{"experts_per_token": 2, "hidden_act": "gelu", "normalize_top_k": true, "batch_tokens": 32768, "train_tokens": 283200000}
Below are experts of layer 8 (counted from 0) of a mixture-of-experts language model. Rows are named router (the router's row for the expert), down (a neuron's output weights, with its number) and show model dimensions 128-191. Each number is 200 + 30 x the weight over its row's rms, rounded and kept within 0 to 999.
After each expert's rows: "comes before" lists some tokens at least twice as common just after its tokens as in all text. This comes from a sample of Wikipedia text that the model never trained on. Tokens count by the router's weight.

# expert 2
router,230,200,170,177,239,166,165,235,219,247,196,190,260,195,198,191,147,167,208,226,234,205,227,172,154,215,174,218,127,194,214,237,184,171,256,189,233,242,257,176,196,241,173,156,197,103,156,228,197,184,226,225,218,214,216,143,207,186,267,204,161,193,221,194
down0,153,168,177,244,196,166,211,159,269,250,213,191,202,234,173,168,182,274,242,162,224,207,156,169,191,163,207,228,198,197,234,195,240,157,160,228,171,235,213,191,149,265,227,247,170,184,223,188,157,235,162,222,179,186,200,263,203,213,195,189,205,271,207,175
down1,225,208,129,169,202,218,176,216,263,213,203,212,188,175,254,210,222,175,236,248,240,164,212,182,159,248,162,198,201,233,190,223,231,166,167,250,165,195,190,196,180,210,202,205,263,233,236,131,273,202,205,242,209,212,219,150,170,209,213,191,145,151,218,194
down2,171,130,177,185,167,200,160,163,187,165,181,242,217,188,185,187,169,215,186,243,200,196,175,123,208,236,173,243,182,174,208,243,227,221,181,228,213,258,199,180,215,204,195,240,164,210,270,208,218,174,163,194,230,244,244,180,231,178,235,187,190,185,196,235
down3,129,174,176,229,163,234,215,218,190,230,213,231,206,214,194,226,241,202,216,230,192,168,203,203,171,178,196,160,256,190,179,246,196,148,198,217,236,207,211,237,196,215,207,177,217,192,203,222,181,190,236,174,197,211,212,166,222,216,183,166,217,224,242,206
down4,209,170,184,248,248,227,214,225,194,214,210,196,214,164,221,223,248,205,206,216,242,218,160,231,191,175,237,156,144,187,217,230,216,130,231,168,158,177,189,228,202,184,206,237,215,188,186,217,268,226,256,212,172,204,210,218,232,199,176,199,284,252,222,228
down5,185,164,196,226,173,172,213,206,123,203,171,237,168,205,196,163,203,242,138,251,247,195,175,201,215,180,155,248,194,214,203,171,233,148,237,191,239,152,211,207,236,249,227,294,220,187,206,271,252,206,190,183,194,264,207,206,195,204,205,206,202,203,207,188
down6,173,209,177,177,217,198,241,202,190,196,217,213,214,225,165,180,222,234,201,208,215,192,209,153,226,216,178,211,215,222,232,169,237,193,201,223,202,244,178,193,170,218,222,242,202,213,241,195,217,193,204,190,256,244,189,145,206,210,174,191,185,192,199,225
down7,186,177,169,176,163,210,225,199,235,236,235,204,216,210,143,210,190,180,252,195,218,202,238,187,219,219,221,199,202,213,182,201,216,134,179,156,262,183,184,172,106,226,225,182,197,213,179,193,224,179,174,164,188,166,171,222,187,233,192,223,220,166,194,230
down8,211,207,173,206,247,93,185,197,220,266,178,247,194,247,278,189,232,194,201,168,221,180,227,257,156,199,200,156,212,188,196,218,199,193,231,187,212,199,212,170,206,217,156,249,175,171,207,185,132,196,185,180,202,219,159,143,252,211,193,173,235,245,232,204
down9,200,231,201,255,159,192,181,213,209,197,198,183,217,226,180,164,218,211,199,167,184,219,191,204,220,171,207,190,237,183,198,197,204,224,163,194,249,153,153,222,256,227,189,218,249,211,204,220,230,203,154,251,186,200,220,178,256,179,145,229,200,174,216,194
down10,255,176,251,117,215,172,194,197,238,185,214,207,210,204,164,254,138,199,229,233,204,220,239,214,255,206,236,188,182,247,217,217,192,181,192,238,235,204,182,215,191,190,158,173,185,222,242,166,170,220,215,198,197,188,177,170,185,182,265,191,190,183,156,201
down11,186,209,203,238,193,143,243,187,170,193,184,186,179,172,175,214,212,205,188,220,240,169,187,165,181,182,205,182,207,216,202,149,187,174,176,214,235,177,210,195,209,201,183,184,205,196,196,202,165,202,222,236,212,208,224,182,220,191,195,230,165,217,219,163
comes before: " ", " the", " his", " \"", " List", " their"

# expert 1
router,214,182,200,194,258,245,167,200,116,185,168,209,180,206,175,225,170,207,234,230,237,186,257,179,197,223,202,188,225,228,178,193,166,243,191,180,197,227,221,153,202,181,209,187,188,141,210,262,174,184,222,169,226,193,214,171,248,215,215,232,200,149,252,164
down0,186,222,192,232,217,192,201,210,193,141,136,221,173,213,256,210,207,212,213,221,192,209,170,198,229,191,188,172,183,197,238,209,179,186,168,235,152,187,203,149,194,228,234,223,200,198,204,204,206,225,159,238,150,169,203,187,142,214,236,184,123,227,202,214
down1,233,212,191,118,183,200,266,205,171,204,173,191,186,239,170,160,205,156,151,241,170,222,201,162,223,183,191,239,208,232,210,196,171,193,170,214,180,168,224,213,196,163,218,212,146,187,196,196,197,170,239,204,173,166,169,199,196,242,208,196,140,177,175,238
down2,177,239,188,234,177,166,193,207,196,254,290,164,230,251,192,220,179,171,219,207,193,209,191,227,232,194,186,181,225,153,235,155,224,215,204,183,198,153,153,217,183,188,157,165,200,191,177,249,254,207,159,142,176,204,218,226,231,219,193,194,213,245,193,241
down3,212,228,254,188,162,234,160,194,201,182,253,217,210,217,199,211,200,219,186,211,235,205,198,192,199,190,150,186,174,160,198,212,179,228,222,219,213,196,272,219,214,200,147,200,185,193,225,197,149,152,160,250,201,226,264,214,240,186,211,190,236,204,193,189
down4,196,244,208,200,212,213,187,219,268,243,205,160,216,161,218,247,188,164,217,180,184,164,217,187,178,192,136,226,204,210,212,187,172,238,228,227,263,177,187,190,179,180,214,209,198,199,194,157,176,147,246,117,214,197,175,267,173,170,193,235,145,159,171,181
down5,218,205,163,221,218,219,183,198,169,159,191,175,239,206,200,165,174,227,139,105,215,190,213,174,158,157,213,246,184,218,231,224,211,186,251,166,209,184,202,177,116,201,231,238,182,199,279,183,269,142,165,203,137,160,220,193,247,189,223,185,221,189,160,201
down6,211,228,196,234,111,186,242,224,233,264,213,161,178,229,225,192,225,164,138,131,158,185,231,180,191,210,214,234,196,217,189,201,175,182,162,238,175,155,236,224,191,248,210,224,205,194,216,215,204,247,227,183,176,189,203,190,232,175,175,191,155,185,191,249
down7,180,210,157,167,219,202,185,182,218,181,203,255,202,167,231,182,179,209,210,251,151,198,211,221,222,179,220,104,203,221,167,187,158,177,165,183,187,220,225,153,208,259,176,230,226,232,187,207,188,207,252,201,214,235,176,235,182,228,184,189,144,228,180,209
down8,208,146,188,209,183,224,202,221,202,197,225,180,182,153,177,201,200,211,182,226,163,203,227,274,177,207,178,242,252,226,229,232,188,213,195,228,187,163,229,212,235,186,199,188,204,175,167,233,200,209,253,227,226,212,147,208,154,183,190,231,206,251,237,136
down9,221,216,191,115,198,200,187,145,263,186,185,215,199,182,211,141,192,221,179,204,165,239,215,161,238,241,247,203,233,253,199,221,196,158,177,196,216,216,141,199,195,250,214,179,197,268,210,207,208,212,186,195,207,163,164,223,154,230,217,238,244,213,187,173
down10,224,224,234,164,203,217,158,208,186,207,168,247,197,181,228,171,178,162,172,208,248,190,173,176,225,232,208,226,157,229,240,187,166,217,241,129,203,194,186,203,216,183,172,194,218,244,134,225,178,216,235,181,188,197,169,207,218,160,204,193,225,150,239,167
down11,235,143,182,117,208,214,255,152,208,209,219,187,152,166,213,178,200,223,209,212,189,175,193,219,213,180,189,201,209,203,219,193,276,187,162,245,201,223,153,306,222,180,149,185,208,188,194,184,213,212,273,251,166,207,251,216,196,157,179,152,186,202,210,227
comes before: " a", " the", " by", " an", " in", " well"

# expert 8
router,187,221,204,188,185,230,198,213,186,176,237,184,204,162,168,244,190,177,202,245,187,168,238,219,180,217,171,147,191,187,199,201,190,150,237,161,208,199,251,195,229,190,201,184,234,176,157,233,197,200,193,199,233,177,192,158,246,219,236,173,217,175,202,229
down0,135,188,172,210,228,209,156,171,186,213,206,159,219,136,178,160,166,231,146,195,161,181,164,211,224,211,201,177,224,179,265,213,210,204,216,186,199,175,192,243,211,225,194,189,191,182,186,275,259,197,220,224,198,253,167,217,245,175,181,192,202,220,222,146
down1,218,247,154,167,191,193,236,204,200,149,186,239,225,157,148,222,190,171,178,192,248,205,229,196,259,176,200,232,187,233,232,186,232,200,221,192,229,182,185,183,243,204,126,189,225,197,196,184,213,177,217,169,180,180,216,218,203,225,209,289,227,167,213,261
down2,203,159,180,207,169,202,238,221,189,166,197,209,152,275,196,227,164,177,243,218,221,185,178,193,171,153,201,189,219,126,201,172,193,187,252,218,221,256,249,174,166,186,200,225,238,157,213,207,223,150,250,232,176,180,195,217,198,183,216,184,203,237,187,191
down3,208,174,188,237,240,179,218,262,194,184,195,199,173,204,208,144,184,180,176,220,217,195,203,199,204,190,215,203,165,221,199,209,169,186,173,221,216,188,200,229,175,215,192,240,162,191,174,209,170,195,193,235,169,224,234,197,180,142,263,222,182,234,220,224
down4,151,166,181,173,199,210,146,225,193,205,167,214,252,243,223,228,222,220,150,215,223,214,200,147,187,242,202,234,210,178,195,161,200,202,244,214,281,173,220,208,294,197,200,167,231,233,204,214,152,229,212,208,204,195,196,154,169,198,175,262,203,205,194,154
down5,212,222,198,244,241,190,226,224,193,190,189,272,134,219,157,202,237,210,221,223,174,240,231,177,222,182,157,215,144,238,217,143,231,190,205,224,224,203,225,198,143,201,156,212,197,244,183,165,252,184,211,168,193,185,290,172,168,185,189,138,179,186,228,226
down6,207,250,196,153,179,164,176,209,235,212,158,247,128,207,167,179,176,180,251,227,243,210,231,198,208,154,210,188,210,181,200,207,231,171,222,200,207,187,198,271,226,193,174,224,174,211,235,186,270,213,219,232,224,186,193,185,217,143,223,198,233,200,129,183
down7,215,225,222,179,204,200,243,238,177,244,207,235,223,215,226,197,225,224,199,186,237,192,214,116,158,158,188,179,190,142,187,134,192,218,225,133,210,161,188,194,185,190,200,213,167,193,221,219,241,137,194,160,244,233,187,236,203,204,169,215,225,222,137,159
down8,197,167,211,183,210,216,212,201,210,247,190,212,201,107,255,202,153,160,151,195,147,225,252,189,209,175,201,241,239,165,136,249,218,161,168,254,223,190,270,201,193,206,245,156,147,146,216,163,231,259,205,192,276,184,262,171,167,214,217,212,142,155,181,163
down9,233,253,161,209,201,222,181,177,191,202,172,220,178,167,189,246,175,216,217,222,194,204,166,224,221,202,192,191,180,268,199,183,235,239,185,229,228,196,195,232,229,174,205,151,170,163,227,178,102,157,201,238,228,194,192,246,196,180,140,241,171,176,198,158
down10,183,218,199,179,213,164,137,228,165,213,177,190,164,183,211,190,204,237,177,186,186,258,204,180,233,180,166,213,217,187,210,214,206,200,185,169,162,238,159,180,164,227,198,218,193,184,261,211,249,282,234,211,214,146,217,267,240,147,176,200,238,196,203,294
down11,183,150,199,194,190,202,205,188,172,164,146,191,172,179,188,192,195,251,246,226,197,211,174,141,194,170,169,216,243,153,212,219,248,246,207,227,191,274,221,177,200,302,206,250,205,186,236,227,254,250,183,253,209,231,262,233,232,193,164,173,180,206,207,184
comes before: " to", " the", " in", " a", " by", " with"

# expert 7
router,253,214,183,141,229,232,197,190,207,156,194,187,215,191,186,230,194,171,243,205,244,171,221,163,144,246,157,175,218,183,171,210,195,224,238,184,143,186,202,226,237,225,253,191,187,173,213,211,201,184,211,199,232,169,166,176,216,185,238,180,215,186,248,169
down0,207,101,258,184,203,199,212,190,197,217,201,232,245,183,189,176,204,212,210,200,212,224,228,182,219,249,217,228,195,198,207,159,221,184,178,171,178,179,199,252,204,220,149,219,184,212,192,193,176,197,234,161,223,211,247,202,174,207,262,201,219,203,167,179
down1,219,196,254,203,152,194,201,138,255,194,219,183,261,203,196,163,216,201,252,223,213,213,165,228,176,162,218,207,190,196,209,256,213,185,105,243,195,151,149,218,192,212,148,207,209,246,174,188,151,175,196,196,199,212,213,163,166,226,211,176,175,153,213,173
down2,174,174,215,161,226,197,193,188,255,189,217,172,169,235,201,203,220,213,185,180,197,177,199,162,253,171,227,262,181,199,210,135,210,260,208,226,167,199,210,242,185,185,222,239,232,211,215,225,254,155,176,202,230,145,171,204,247,197,193,182,187,208,218,162
down3,241,184,176,186,181,196,182,221,167,229,203,211,200,189,215,139,205,174,205,171,219,210,182,206,152,208,209,242,180,238,181,222,174,164,227,160,194,224,186,214,192,215,178,185,192,231,186,207,188,232,256,200,161,192,118,188,213,226,209,247,199,164,140,169
down4,252,202,151,221,169,212,186,224,179,181,181,220,157,227,160,158,190,209,252,162,208,185,191,186,197,212,163,208,131,168,212,165,245,228,211,220,185,136,212,257,234,222,257,187,242,198,141,229,229,217,185,208,172,204,191,191,200,168,227,179,235,157,152,151
down5,212,216,201,262,161,151,140,236,184,217,219,191,245,188,213,138,142,204,237,231,204,192,185,193,158,237,196,167,150,186,219,202,181,193,236,210,196,174,191,202,205,252,146,209,168,176,186,219,178,211,190,199,216,182,165,213,223,239,185,208,247,245,220,168
down6,148,190,258,197,209,262,151,249,182,222,186,150,198,173,199,162,218,184,189,253,166,155,179,211,201,181,195,206,213,172,238,170,197,224,262,177,219,259,183,222,202,158,228,154,216,200,168,230,232,237,221,195,196,192,201,192,176,182,172,199,198,212,185,164
down7,226,196,165,196,194,162,215,182,242,208,183,274,174,158,234,160,203,235,137,204,148,215,205,208,227,215,157,162,210,192,222,194,177,175,234,173,190,202,189,237,166,223,176,173,151,140,176,262,225,154,214,177,177,193,250,201,182,176,243,209,191,228,252,204
down8,171,239,169,159,176,164,220,208,184,177,163,248,172,200,228,207,199,251,204,191,157,237,222,217,191,191,135,219,187,210,153,178,231,123,206,199,193,205,195,213,217,198,197,197,197,134,232,199,137,186,243,227,209,207,174,221,223,207,166,244,207,178,232,183
down9,170,241,167,212,220,186,206,201,161,196,208,184,181,167,217,290,210,118,145,164,211,147,162,192,198,175,198,186,237,207,219,158,197,162,183,121,204,218,188,197,168,254,271,209,186,226,235,165,193,222,218,155,185,200,249,222,245,176,185,145,200,188,245,236
down10,193,224,174,209,238,189,239,217,199,167,115,190,239,258,133,151,267,230,203,179,241,255,250,269,215,175,161,213,265,209,217,205,188,181,180,223,245,179,191,180,153,233,247,234,203,216,212,142,199,150,227,234,207,207,193,139,184,200,204,194,192,168,197,180
down11,227,175,173,283,179,204,175,148,224,179,202,197,178,228,154,143,218,215,241,196,191,165,147,221,167,164,227,166,208,139,179,205,231,226,243,200,208,174,150,152,228,188,152,214,199,222,150,176,178,167,169,185,236,184,231,189,203,198,176,212,225,182,232,232
comes before: " ", "|", " The", " |\n", " He", " In"

# expert 15
router,179,264,231,193,223,195,196,258,170,202,179,193,200,159,183,238,149,145,244,188,225,208,204,210,142,222,178,191,221,147,201,212,212,195,205,204,188,206,219,174,128,214,203,166,195,186,230,238,244,211,208,197,244,231,211,228,180,139,224,179,252,174,234,196
down0,228,200,215,169,188,219,223,200,142,229,189,204,140,163,186,210,204,157,219,217,195,219,230,256,177,239,216,208,269,158,173,195,247,175,196,128,230,188,214,170,198,239,206,168,179,149,164,162,164,217,213,184,176,244,198,189,208,249,207,145,234,184,193,205
down1,236,222,159,198,223,244,197,255,213,176,192,190,203,221,153,215,207,166,175,183,224,168,200,212,172,225,180,171,246,182,260,211,223,195,216,227,174,206,177,199,188,203,253,222,225,227,231,205,150,200,214,142,194,189,253,193,189,153,169,177,188,201,168,186
down2,203,197,202,180,217,178,209,180,234,202,238,211,180,191,172,207,148,192,211,198,232,223,217,211,232,249,187,191,235,160,164,197,183,192,190,184,213,185,219,228,146,218,150,191,171,215,233,212,249,168,241,190,192,161,194,164,192,196,150,270,176,157,267,198
down3,210,194,226,192,200,207,201,156,205,185,210,216,141,234,201,220,152,225,147,229,206,160,140,182,240,147,240,170,206,240,170,166,198,212,166,202,212,218,221,198,198,208,288,252,156,177,219,178,170,219,149,219,151,202,156,265,191,186,184,171,254,152,138,171
down4,212,166,210,202,239,233,256,173,146,184,217,250,228,211,199,155,246,262,219,243,243,146,226,182,167,178,222,203,196,194,235,193,209,184,241,204,229,182,168,255,209,181,187,189,250,194,214,194,194,160,174,146,236,271,203,240,207,207,211,195,223,161,181,222
down5,208,145,211,229,168,259,214,169,200,195,197,157,156,203,190,175,231,175,199,230,250,239,189,210,263,144,235,196,194,210,154,213,166,207,189,142,210,255,198,247,220,168,170,229,196,203,201,195,174,189,184,217,185,173,198,205,238,254,191,158,199,244,203,239
down6,178,197,207,204,197,188,206,194,258,179,165,191,227,251,210,144,194,200,207,176,211,239,215,274,190,199,192,203,198,177,193,224,215,229,173,165,139,218,161,190,191,213,184,219,247,225,227,248,159,241,153,220,163,251,209,219,179,190,160,220,216,164,178,164
down7,198,146,209,219,180,143,209,188,170,219,220,213,190,216,206,163,182,167,222,161,192,195,155,167,237,186,232,162,224,224,255,210,198,188,166,147,178,262,203,258,208,215,220,203,218,203,200,162,214,193,216,165,151,240,240,238,216,228,169,183,196,199,171,148
down8,214,226,174,159,206,244,150,194,267,207,184,209,195,177,239,218,244,200,184,261,163,171,205,160,151,141,246,204,183,159,208,203,262,212,252,239,209,187,162,180,248,144,212,196,182,189,170,178,220,186,142,227,217,199,184,271,202,204,207,197,217,182,199,216
down9,187,226,178,162,253,176,273,177,244,186,201,182,206,224,152,177,156,179,98,212,161,231,199,193,163,203,229,255,210,125,193,216,195,151,169,204,207,225,177,206,213,190,193,198,202,200,186,169,245,212,186,194,197,155,168,171,230,163,220,218,192,202,210,260
down10,188,193,237,213,170,246,218,206,216,203,235,153,201,228,190,120,248,194,207,216,174,184,215,140,201,186,219,179,203,188,230,161,208,204,205,225,196,188,222,186,202,251,177,187,161,232,210,214,173,173,217,193,231,139,278,184,203,217,158,204,212,150,190,163
down11,229,195,163,171,178,148,179,177,225,214,254,247,230,215,201,172,225,188,180,178,191,223,256,224,195,207,184,202,217,186,213,207,238,129,236,183,198,195,234,214,229,141,198,211,196,179,231,201,161,217,189,213,205,121,221,193,145,237,210,199,143,180,228,208
comes before: "201", "200", "0", "1", "2", "202"

# expert 5
router,166,216,174,166,175,211,186,207,161,204,194,161,219,172,179,290,150,161,245,238,194,228,219,190,167,227,146,188,158,181,163,213,165,251,224,177,151,225,272,183,272,215,252,226,171,183,215,218,238,193,193,208,229,139,196,167,227,134,204,160,243,158,263,216
down0,210,163,196,200,185,203,247,165,209,153,186,216,218,235,262,130,216,231,183,214,239,217,221,254,208,213,154,187,169,169,267,189,194,212,210,207,98,172,204,188,219,189,229,244,164,177,174,175,293,234,209,198,238,186,238,161,183,203,189,223,220,204,198,243
down1,155,208,217,173,168,203,199,199,159,160,171,220,242,153,205,185,179,227,210,201,92,228,182,285,210,204,177,229,197,239,210,224,263,202,220,193,210,197,212,213,171,204,187,193,192,171,195,192,130,214,192,203,125,188,175,172,174,217,214,183,194,209,143,232
down2,185,211,226,190,206,152,230,161,218,179,170,177,205,237,206,172,154,201,218,216,144,228,187,222,157,202,149,133,248,187,221,129,241,198,210,222,230,203,136,198,178,222,141,217,210,195,163,170,231,217,199,220,179,206,224,252,179,255,190,179,219,179,164,186
down3,182,155,201,207,143,235,177,185,185,164,224,210,171,219,172,175,231,172,189,181,208,179,175,188,206,169,190,182,186,196,196,236,180,193,252,233,205,198,274,249,161,189,173,175,190,190,191,180,173,211,200,217,210,160,235,216,272,191,196,192,143,183,147,201
down4,272,242,240,198,209,214,198,203,213,161,210,226,182,197,207,176,255,201,216,223,202,179,264,181,160,203,206,203,225,217,233,213,177,243,124,161,202,191,140,238,215,169,221,241,206,256,215,157,153,204,196,242,173,212,148,192,224,213,187,154,189,179,139,182
down5,176,151,189,203,176,204,218,214,255,210,159,180,203,161,242,177,211,173,170,242,245,210,204,174,196,192,245,212,262,174,230,235,216,195,204,178,219,200,151,246,183,222,227,224,267,257,188,181,181,200,180,194,170,163,206,154,189,186,197,253,223,178,263,164
down6,225,173,155,157,152,192,218,221,120,212,226,182,258,200,235,174,144,207,142,220,209,210,219,187,221,214,159,177,169,209,203,203,239,262,237,149,219,206,207,186,274,212,146,188,267,218,192,215,197,162,163,204,200,211,204,215,148,255,156,207,195,205,186,199
down7,184,189,223,183,232,222,197,197,278,202,200,188,146,165,281,252,219,229,170,191,213,203,226,184,218,215,193,155,242,229,169,221,195,198,208,194,184,216,215,226,196,209,192,190,152,171,223,265,189,201,223,200,209,187,250,207,228,257,230,158,223,170,224,222
down8,192,234,154,186,181,198,137,187,192,164,217,225,225,167,215,185,216,214,189,165,212,202,269,191,194,223,243,173,239,133,198,207,204,160,185,249,194,144,235,189,189,156,201,224,241,249,243,259,191,201,184,222,192,195,257,178,152,153,172,201,216,181,209,170
down9,185,247,152,124,218,216,198,193,189,188,259,215,198,226,181,198,229,199,178,215,200,179,162,233,142,183,215,184,183,187,264,207,190,169,264,186,247,201,187,179,198,238,180,229,182,186,258,207,209,207,214,228,182,254,198,207,209,213,198,194,199,206,204,150
down10,175,198,224,225,218,173,266,154,205,160,205,246,189,207,202,169,235,200,181,220,181,253,164,209,173,224,176,260,192,239,189,210,213,158,168,244,244,214,228,187,182,176,190,189,217,158,209,199,216,217,154,205,195,190,243,225,210,207,212,187,182,210,135,237
down11,183,173,135,189,232,168,186,226,217,183,137,186,193,150,133,177,228,183,226,215,216,238,238,198,279,206,160,265,143,178,212,230,223,184,163,250,188,213,200,179,170,216,187,191,227,188,152,246,210,149,237,223,163,169,223,190,196,232,171,210,203,208,185,229
comes before: "-", "|", " was", " is", " The", "==\n"

# expert 10
router,179,156,190,208,265,194,197,230,147,253,125,190,188,176,151,229,155,173,256,277,232,199,238,176,223,231,194,156,202,218,214,201,164,223,236,168,138,154,232,209,213,235,216,187,222,174,150,170,168,186,202,225,195,188,221,177,208,212,257,168,240,184,204,225
down0,223,246,123,239,259,180,187,232,144,166,166,207,173,224,219,190,187,175,178,180,208,206,234,217,159,187,181,196,212,210,199,228,237,262,257,191,201,210,141,205,244,237,209,178,217,201,196,221,242,192,217,194,178,234,173,171,137,202,201,213,200,219,185,231
down1,229,226,225,179,179,159,174,130,197,176,218,243,246,249,194,182,171,229,155,206,191,225,243,176,187,222,196,197,202,202,232,189,240,196,199,188,152,167,241,182,196,162,171,210,219,215,142,168,255,211,235,156,216,155,185,199,240,175,183,238,203,234,182,238
down2,202,180,141,170,185,168,158,203,211,211,204,193,183,180,204,163,241,116,144,196,215,196,230,194,174,232,252,208,181,172,200,223,186,159,229,205,199,183,228,231,177,180,145,189,211,232,139,255,203,173,239,166,222,218,197,222,199,169,177,210,187,176,192,189
down3,197,268,193,267,163,233,210,163,224,189,214,173,214,153,218,224,188,219,218,178,228,190,137,178,206,194,174,208,171,153,217,183,197,185,197,218,205,231,270,202,232,239,155,190,206,163,169,181,229,200,202,209,207,238,208,236,246,200,129,169,201,245,220,162
down4,181,229,232,192,234,239,192,243,191,186,210,180,234,218,197,209,157,218,193,222,231,169,195,206,182,174,212,191,200,245,181,147,207,156,150,263,197,158,159,268,221,157,186,255,223,196,145,189,230,189,179,200,194,230,216,212,187,212,239,227,205,192,161,182
down5,195,195,225,244,252,211,237,188,214,210,187,273,177,183,232,189,231,181,200,186,225,222,200,198,288,164,138,256,208,170,198,211,236,170,213,195,220,179,276,206,175,233,168,220,225,237,280,223,170,179,188,218,198,231,209,189,225,227,198,211,213,178,228,240
down6,227,209,245,167,192,188,158,165,174,165,166,190,233,236,202,250,182,239,188,121,229,214,176,245,240,196,230,186,233,164,158,230,134,237,119,206,208,228,172,170,176,247,183,207,182,188,227,256,261,177,213,261,190,176,159,264,241,226,241,266,177,156,216,202
down7,196,298,218,194,194,239,218,250,226,202,194,187,214,144,191,223,186,155,214,204,188,195,216,171,176,190,203,214,205,207,144,238,208,178,182,182,212,145,189,183,204,171,188,197,128,227,221,217,224,166,150,239,201,199,241,206,219,199,196,227,170,177,244,224
down8,199,188,173,258,211,178,193,201,186,231,223,192,185,217,142,229,199,194,158,238,194,187,184,261,189,222,238,149,227,234,132,182,210,209,245,177,184,169,178,189,155,222,237,165,273,231,128,212,232,187,182,249,200,201,220,192,201,209,214,173,179,189,250,180
down9,171,260,190,236,241,204,176,225,158,190,234,239,213,160,187,199,185,157,190,209,194,180,322,192,200,161,185,166,161,171,225,207,161,149,155,230,226,193,221,184,197,161,214,192,201,174,230,162,185,213,187,219,189,222,183,196,194,211,191,236,160,176,164,205
down10,163,177,162,206,228,211,240,220,184,206,180,162,236,179,166,246,177,206,267,204,226,234,225,249,260,194,188,212,185,155,214,228,184,150,173,202,230,172,179,208,192,188,154,218,216,197,175,175,228,175,177,273,230,186,196,149,177,199,209,142,195,281,259,206
down11,170,153,180,181,176,171,191,204,226,231,225,180,209,133,241,221,205,209,224,153,203,192,111,232,191,161,180,221,216,187,263,234,218,161,213,228,193,155,189,223,161,223,178,167,217,213,227,180,127,226,230,254,232,256,238,215,197,197,227,220,211,177,201,245
comes before: "-", "\n", " (", "born", "\n\n", ")"

# expert 13
router,199,247,234,207,204,224,194,233,202,184,168,201,153,190,154,194,197,160,259,228,199,151,243,218,183,183,195,228,177,196,166,185,169,229,221,174,186,196,207,183,220,181,212,205,242,211,179,194,184,174,214,229,233,174,177,170,157,168,216,193,193,165,257,221
down0,224,173,194,185,184,168,204,203,207,167,200,217,218,185,259,166,178,178,185,168,193,246,209,260,227,220,150,142,200,217,133,160,212,197,205,203,199,198,160,203,150,175,191,292,210,190,199,199,169,175,186,178,186,181,270,215,219,166,218,160,214,249,250,154
down1,242,207,190,224,212,225,284,188,179,197,211,205,205,130,171,229,230,146,206,224,205,217,162,234,190,256,190,233,181,230,163,201,154,195,227,243,224,127,233,155,231,199,205,159,190,215,209,233,127,185,193,146,164,128,205,225,264,196,191,165,225,235,203,207
down2,187,251,179,225,154,208,246,228,207,205,210,213,179,166,255,217,258,174,204,171,174,189,223,250,175,242,222,187,212,173,217,186,203,199,208,208,151,166,223,182,204,198,223,220,206,223,265,183,195,243,210,184,236,221,196,209,163,237,182,154,196,185,232,178
down3,230,227,198,191,239,167,219,253,192,184,227,199,166,194,170,167,189,160,224,212,219,197,177,175,214,166,274,212,153,217,207,193,185,219,158,192,166,125,239,173,235,163,247,242,169,227,109,182,185,212,170,220,196,214,165,189,180,221,176,170,166,224,174,174
down4,209,194,153,180,211,171,204,196,197,244,217,168,196,200,199,179,204,155,188,223,246,209,243,149,210,208,193,238,200,252,175,171,174,205,189,201,217,216,152,214,192,232,231,260,223,258,195,211,189,208,200,190,259,146,210,244,169,181,177,168,222,169,194,244
down5,202,185,273,231,202,153,194,213,203,236,225,211,180,174,241,217,213,185,203,172,232,198,146,192,204,144,131,229,184,193,206,195,218,226,154,179,227,153,199,244,195,199,198,216,217,205,153,189,175,206,249,247,194,197,215,244,209,215,192,167,219,196,221,199
down6,184,183,183,247,157,228,196,178,170,227,198,194,195,250,236,176,187,196,200,195,227,202,198,186,194,177,240,244,235,220,228,185,198,135,241,203,233,165,148,202,177,174,201,216,218,204,203,186,204,229,192,223,154,256,194,184,189,216,210,239,200,181,153,212
down7,185,160,249,169,251,182,168,164,180,172,210,185,231,191,188,184,149,186,163,205,184,231,196,169,115,187,172,174,235,195,193,196,170,205,159,171,211,222,205,205,120,183,249,202,232,226,246,193,218,202,182,159,229,206,219,226,202,168,239,196,219,203,176,183
down8,171,229,205,223,226,188,217,207,222,200,206,146,209,205,178,217,222,221,256,204,201,212,212,184,231,196,238,302,194,222,154,147,152,176,190,220,232,154,130,231,177,168,227,105,190,218,232,190,215,250,181,235,156,188,235,200,261,212,210,233,156,192,174,186
down9,158,171,210,185,205,202,195,176,145,182,175,199,184,199,194,169,165,205,205,198,188,172,229,168,200,233,227,192,184,220,201,169,258,261,262,183,220,200,195,240,212,194,179,225,193,211,168,159,188,200,183,188,192,198,199,232,234,186,198,256,215,244,252,221
down10,250,211,183,215,183,189,245,217,197,216,220,245,223,209,186,141,187,204,255,210,218,233,218,202,268,197,204,150,200,223,237,189,266,159,196,237,240,152,184,144,160,193,211,155,222,235,199,246,115,195,190,188,196,180,249,136,233,293,184,202,199,193,202,167
down11,197,225,178,225,202,208,214,198,220,172,190,208,185,156,130,201,164,201,173,191,200,153,241,242,235,225,221,194,215,190,140,223,217,177,208,145,185,146,201,186,165,157,221,200,250,184,201,238,233,176,207,161,210,255,195,176,243,174,188,188,207,225,177,277
comes before: " of", ":", " in", ".\n\n", " for", " States"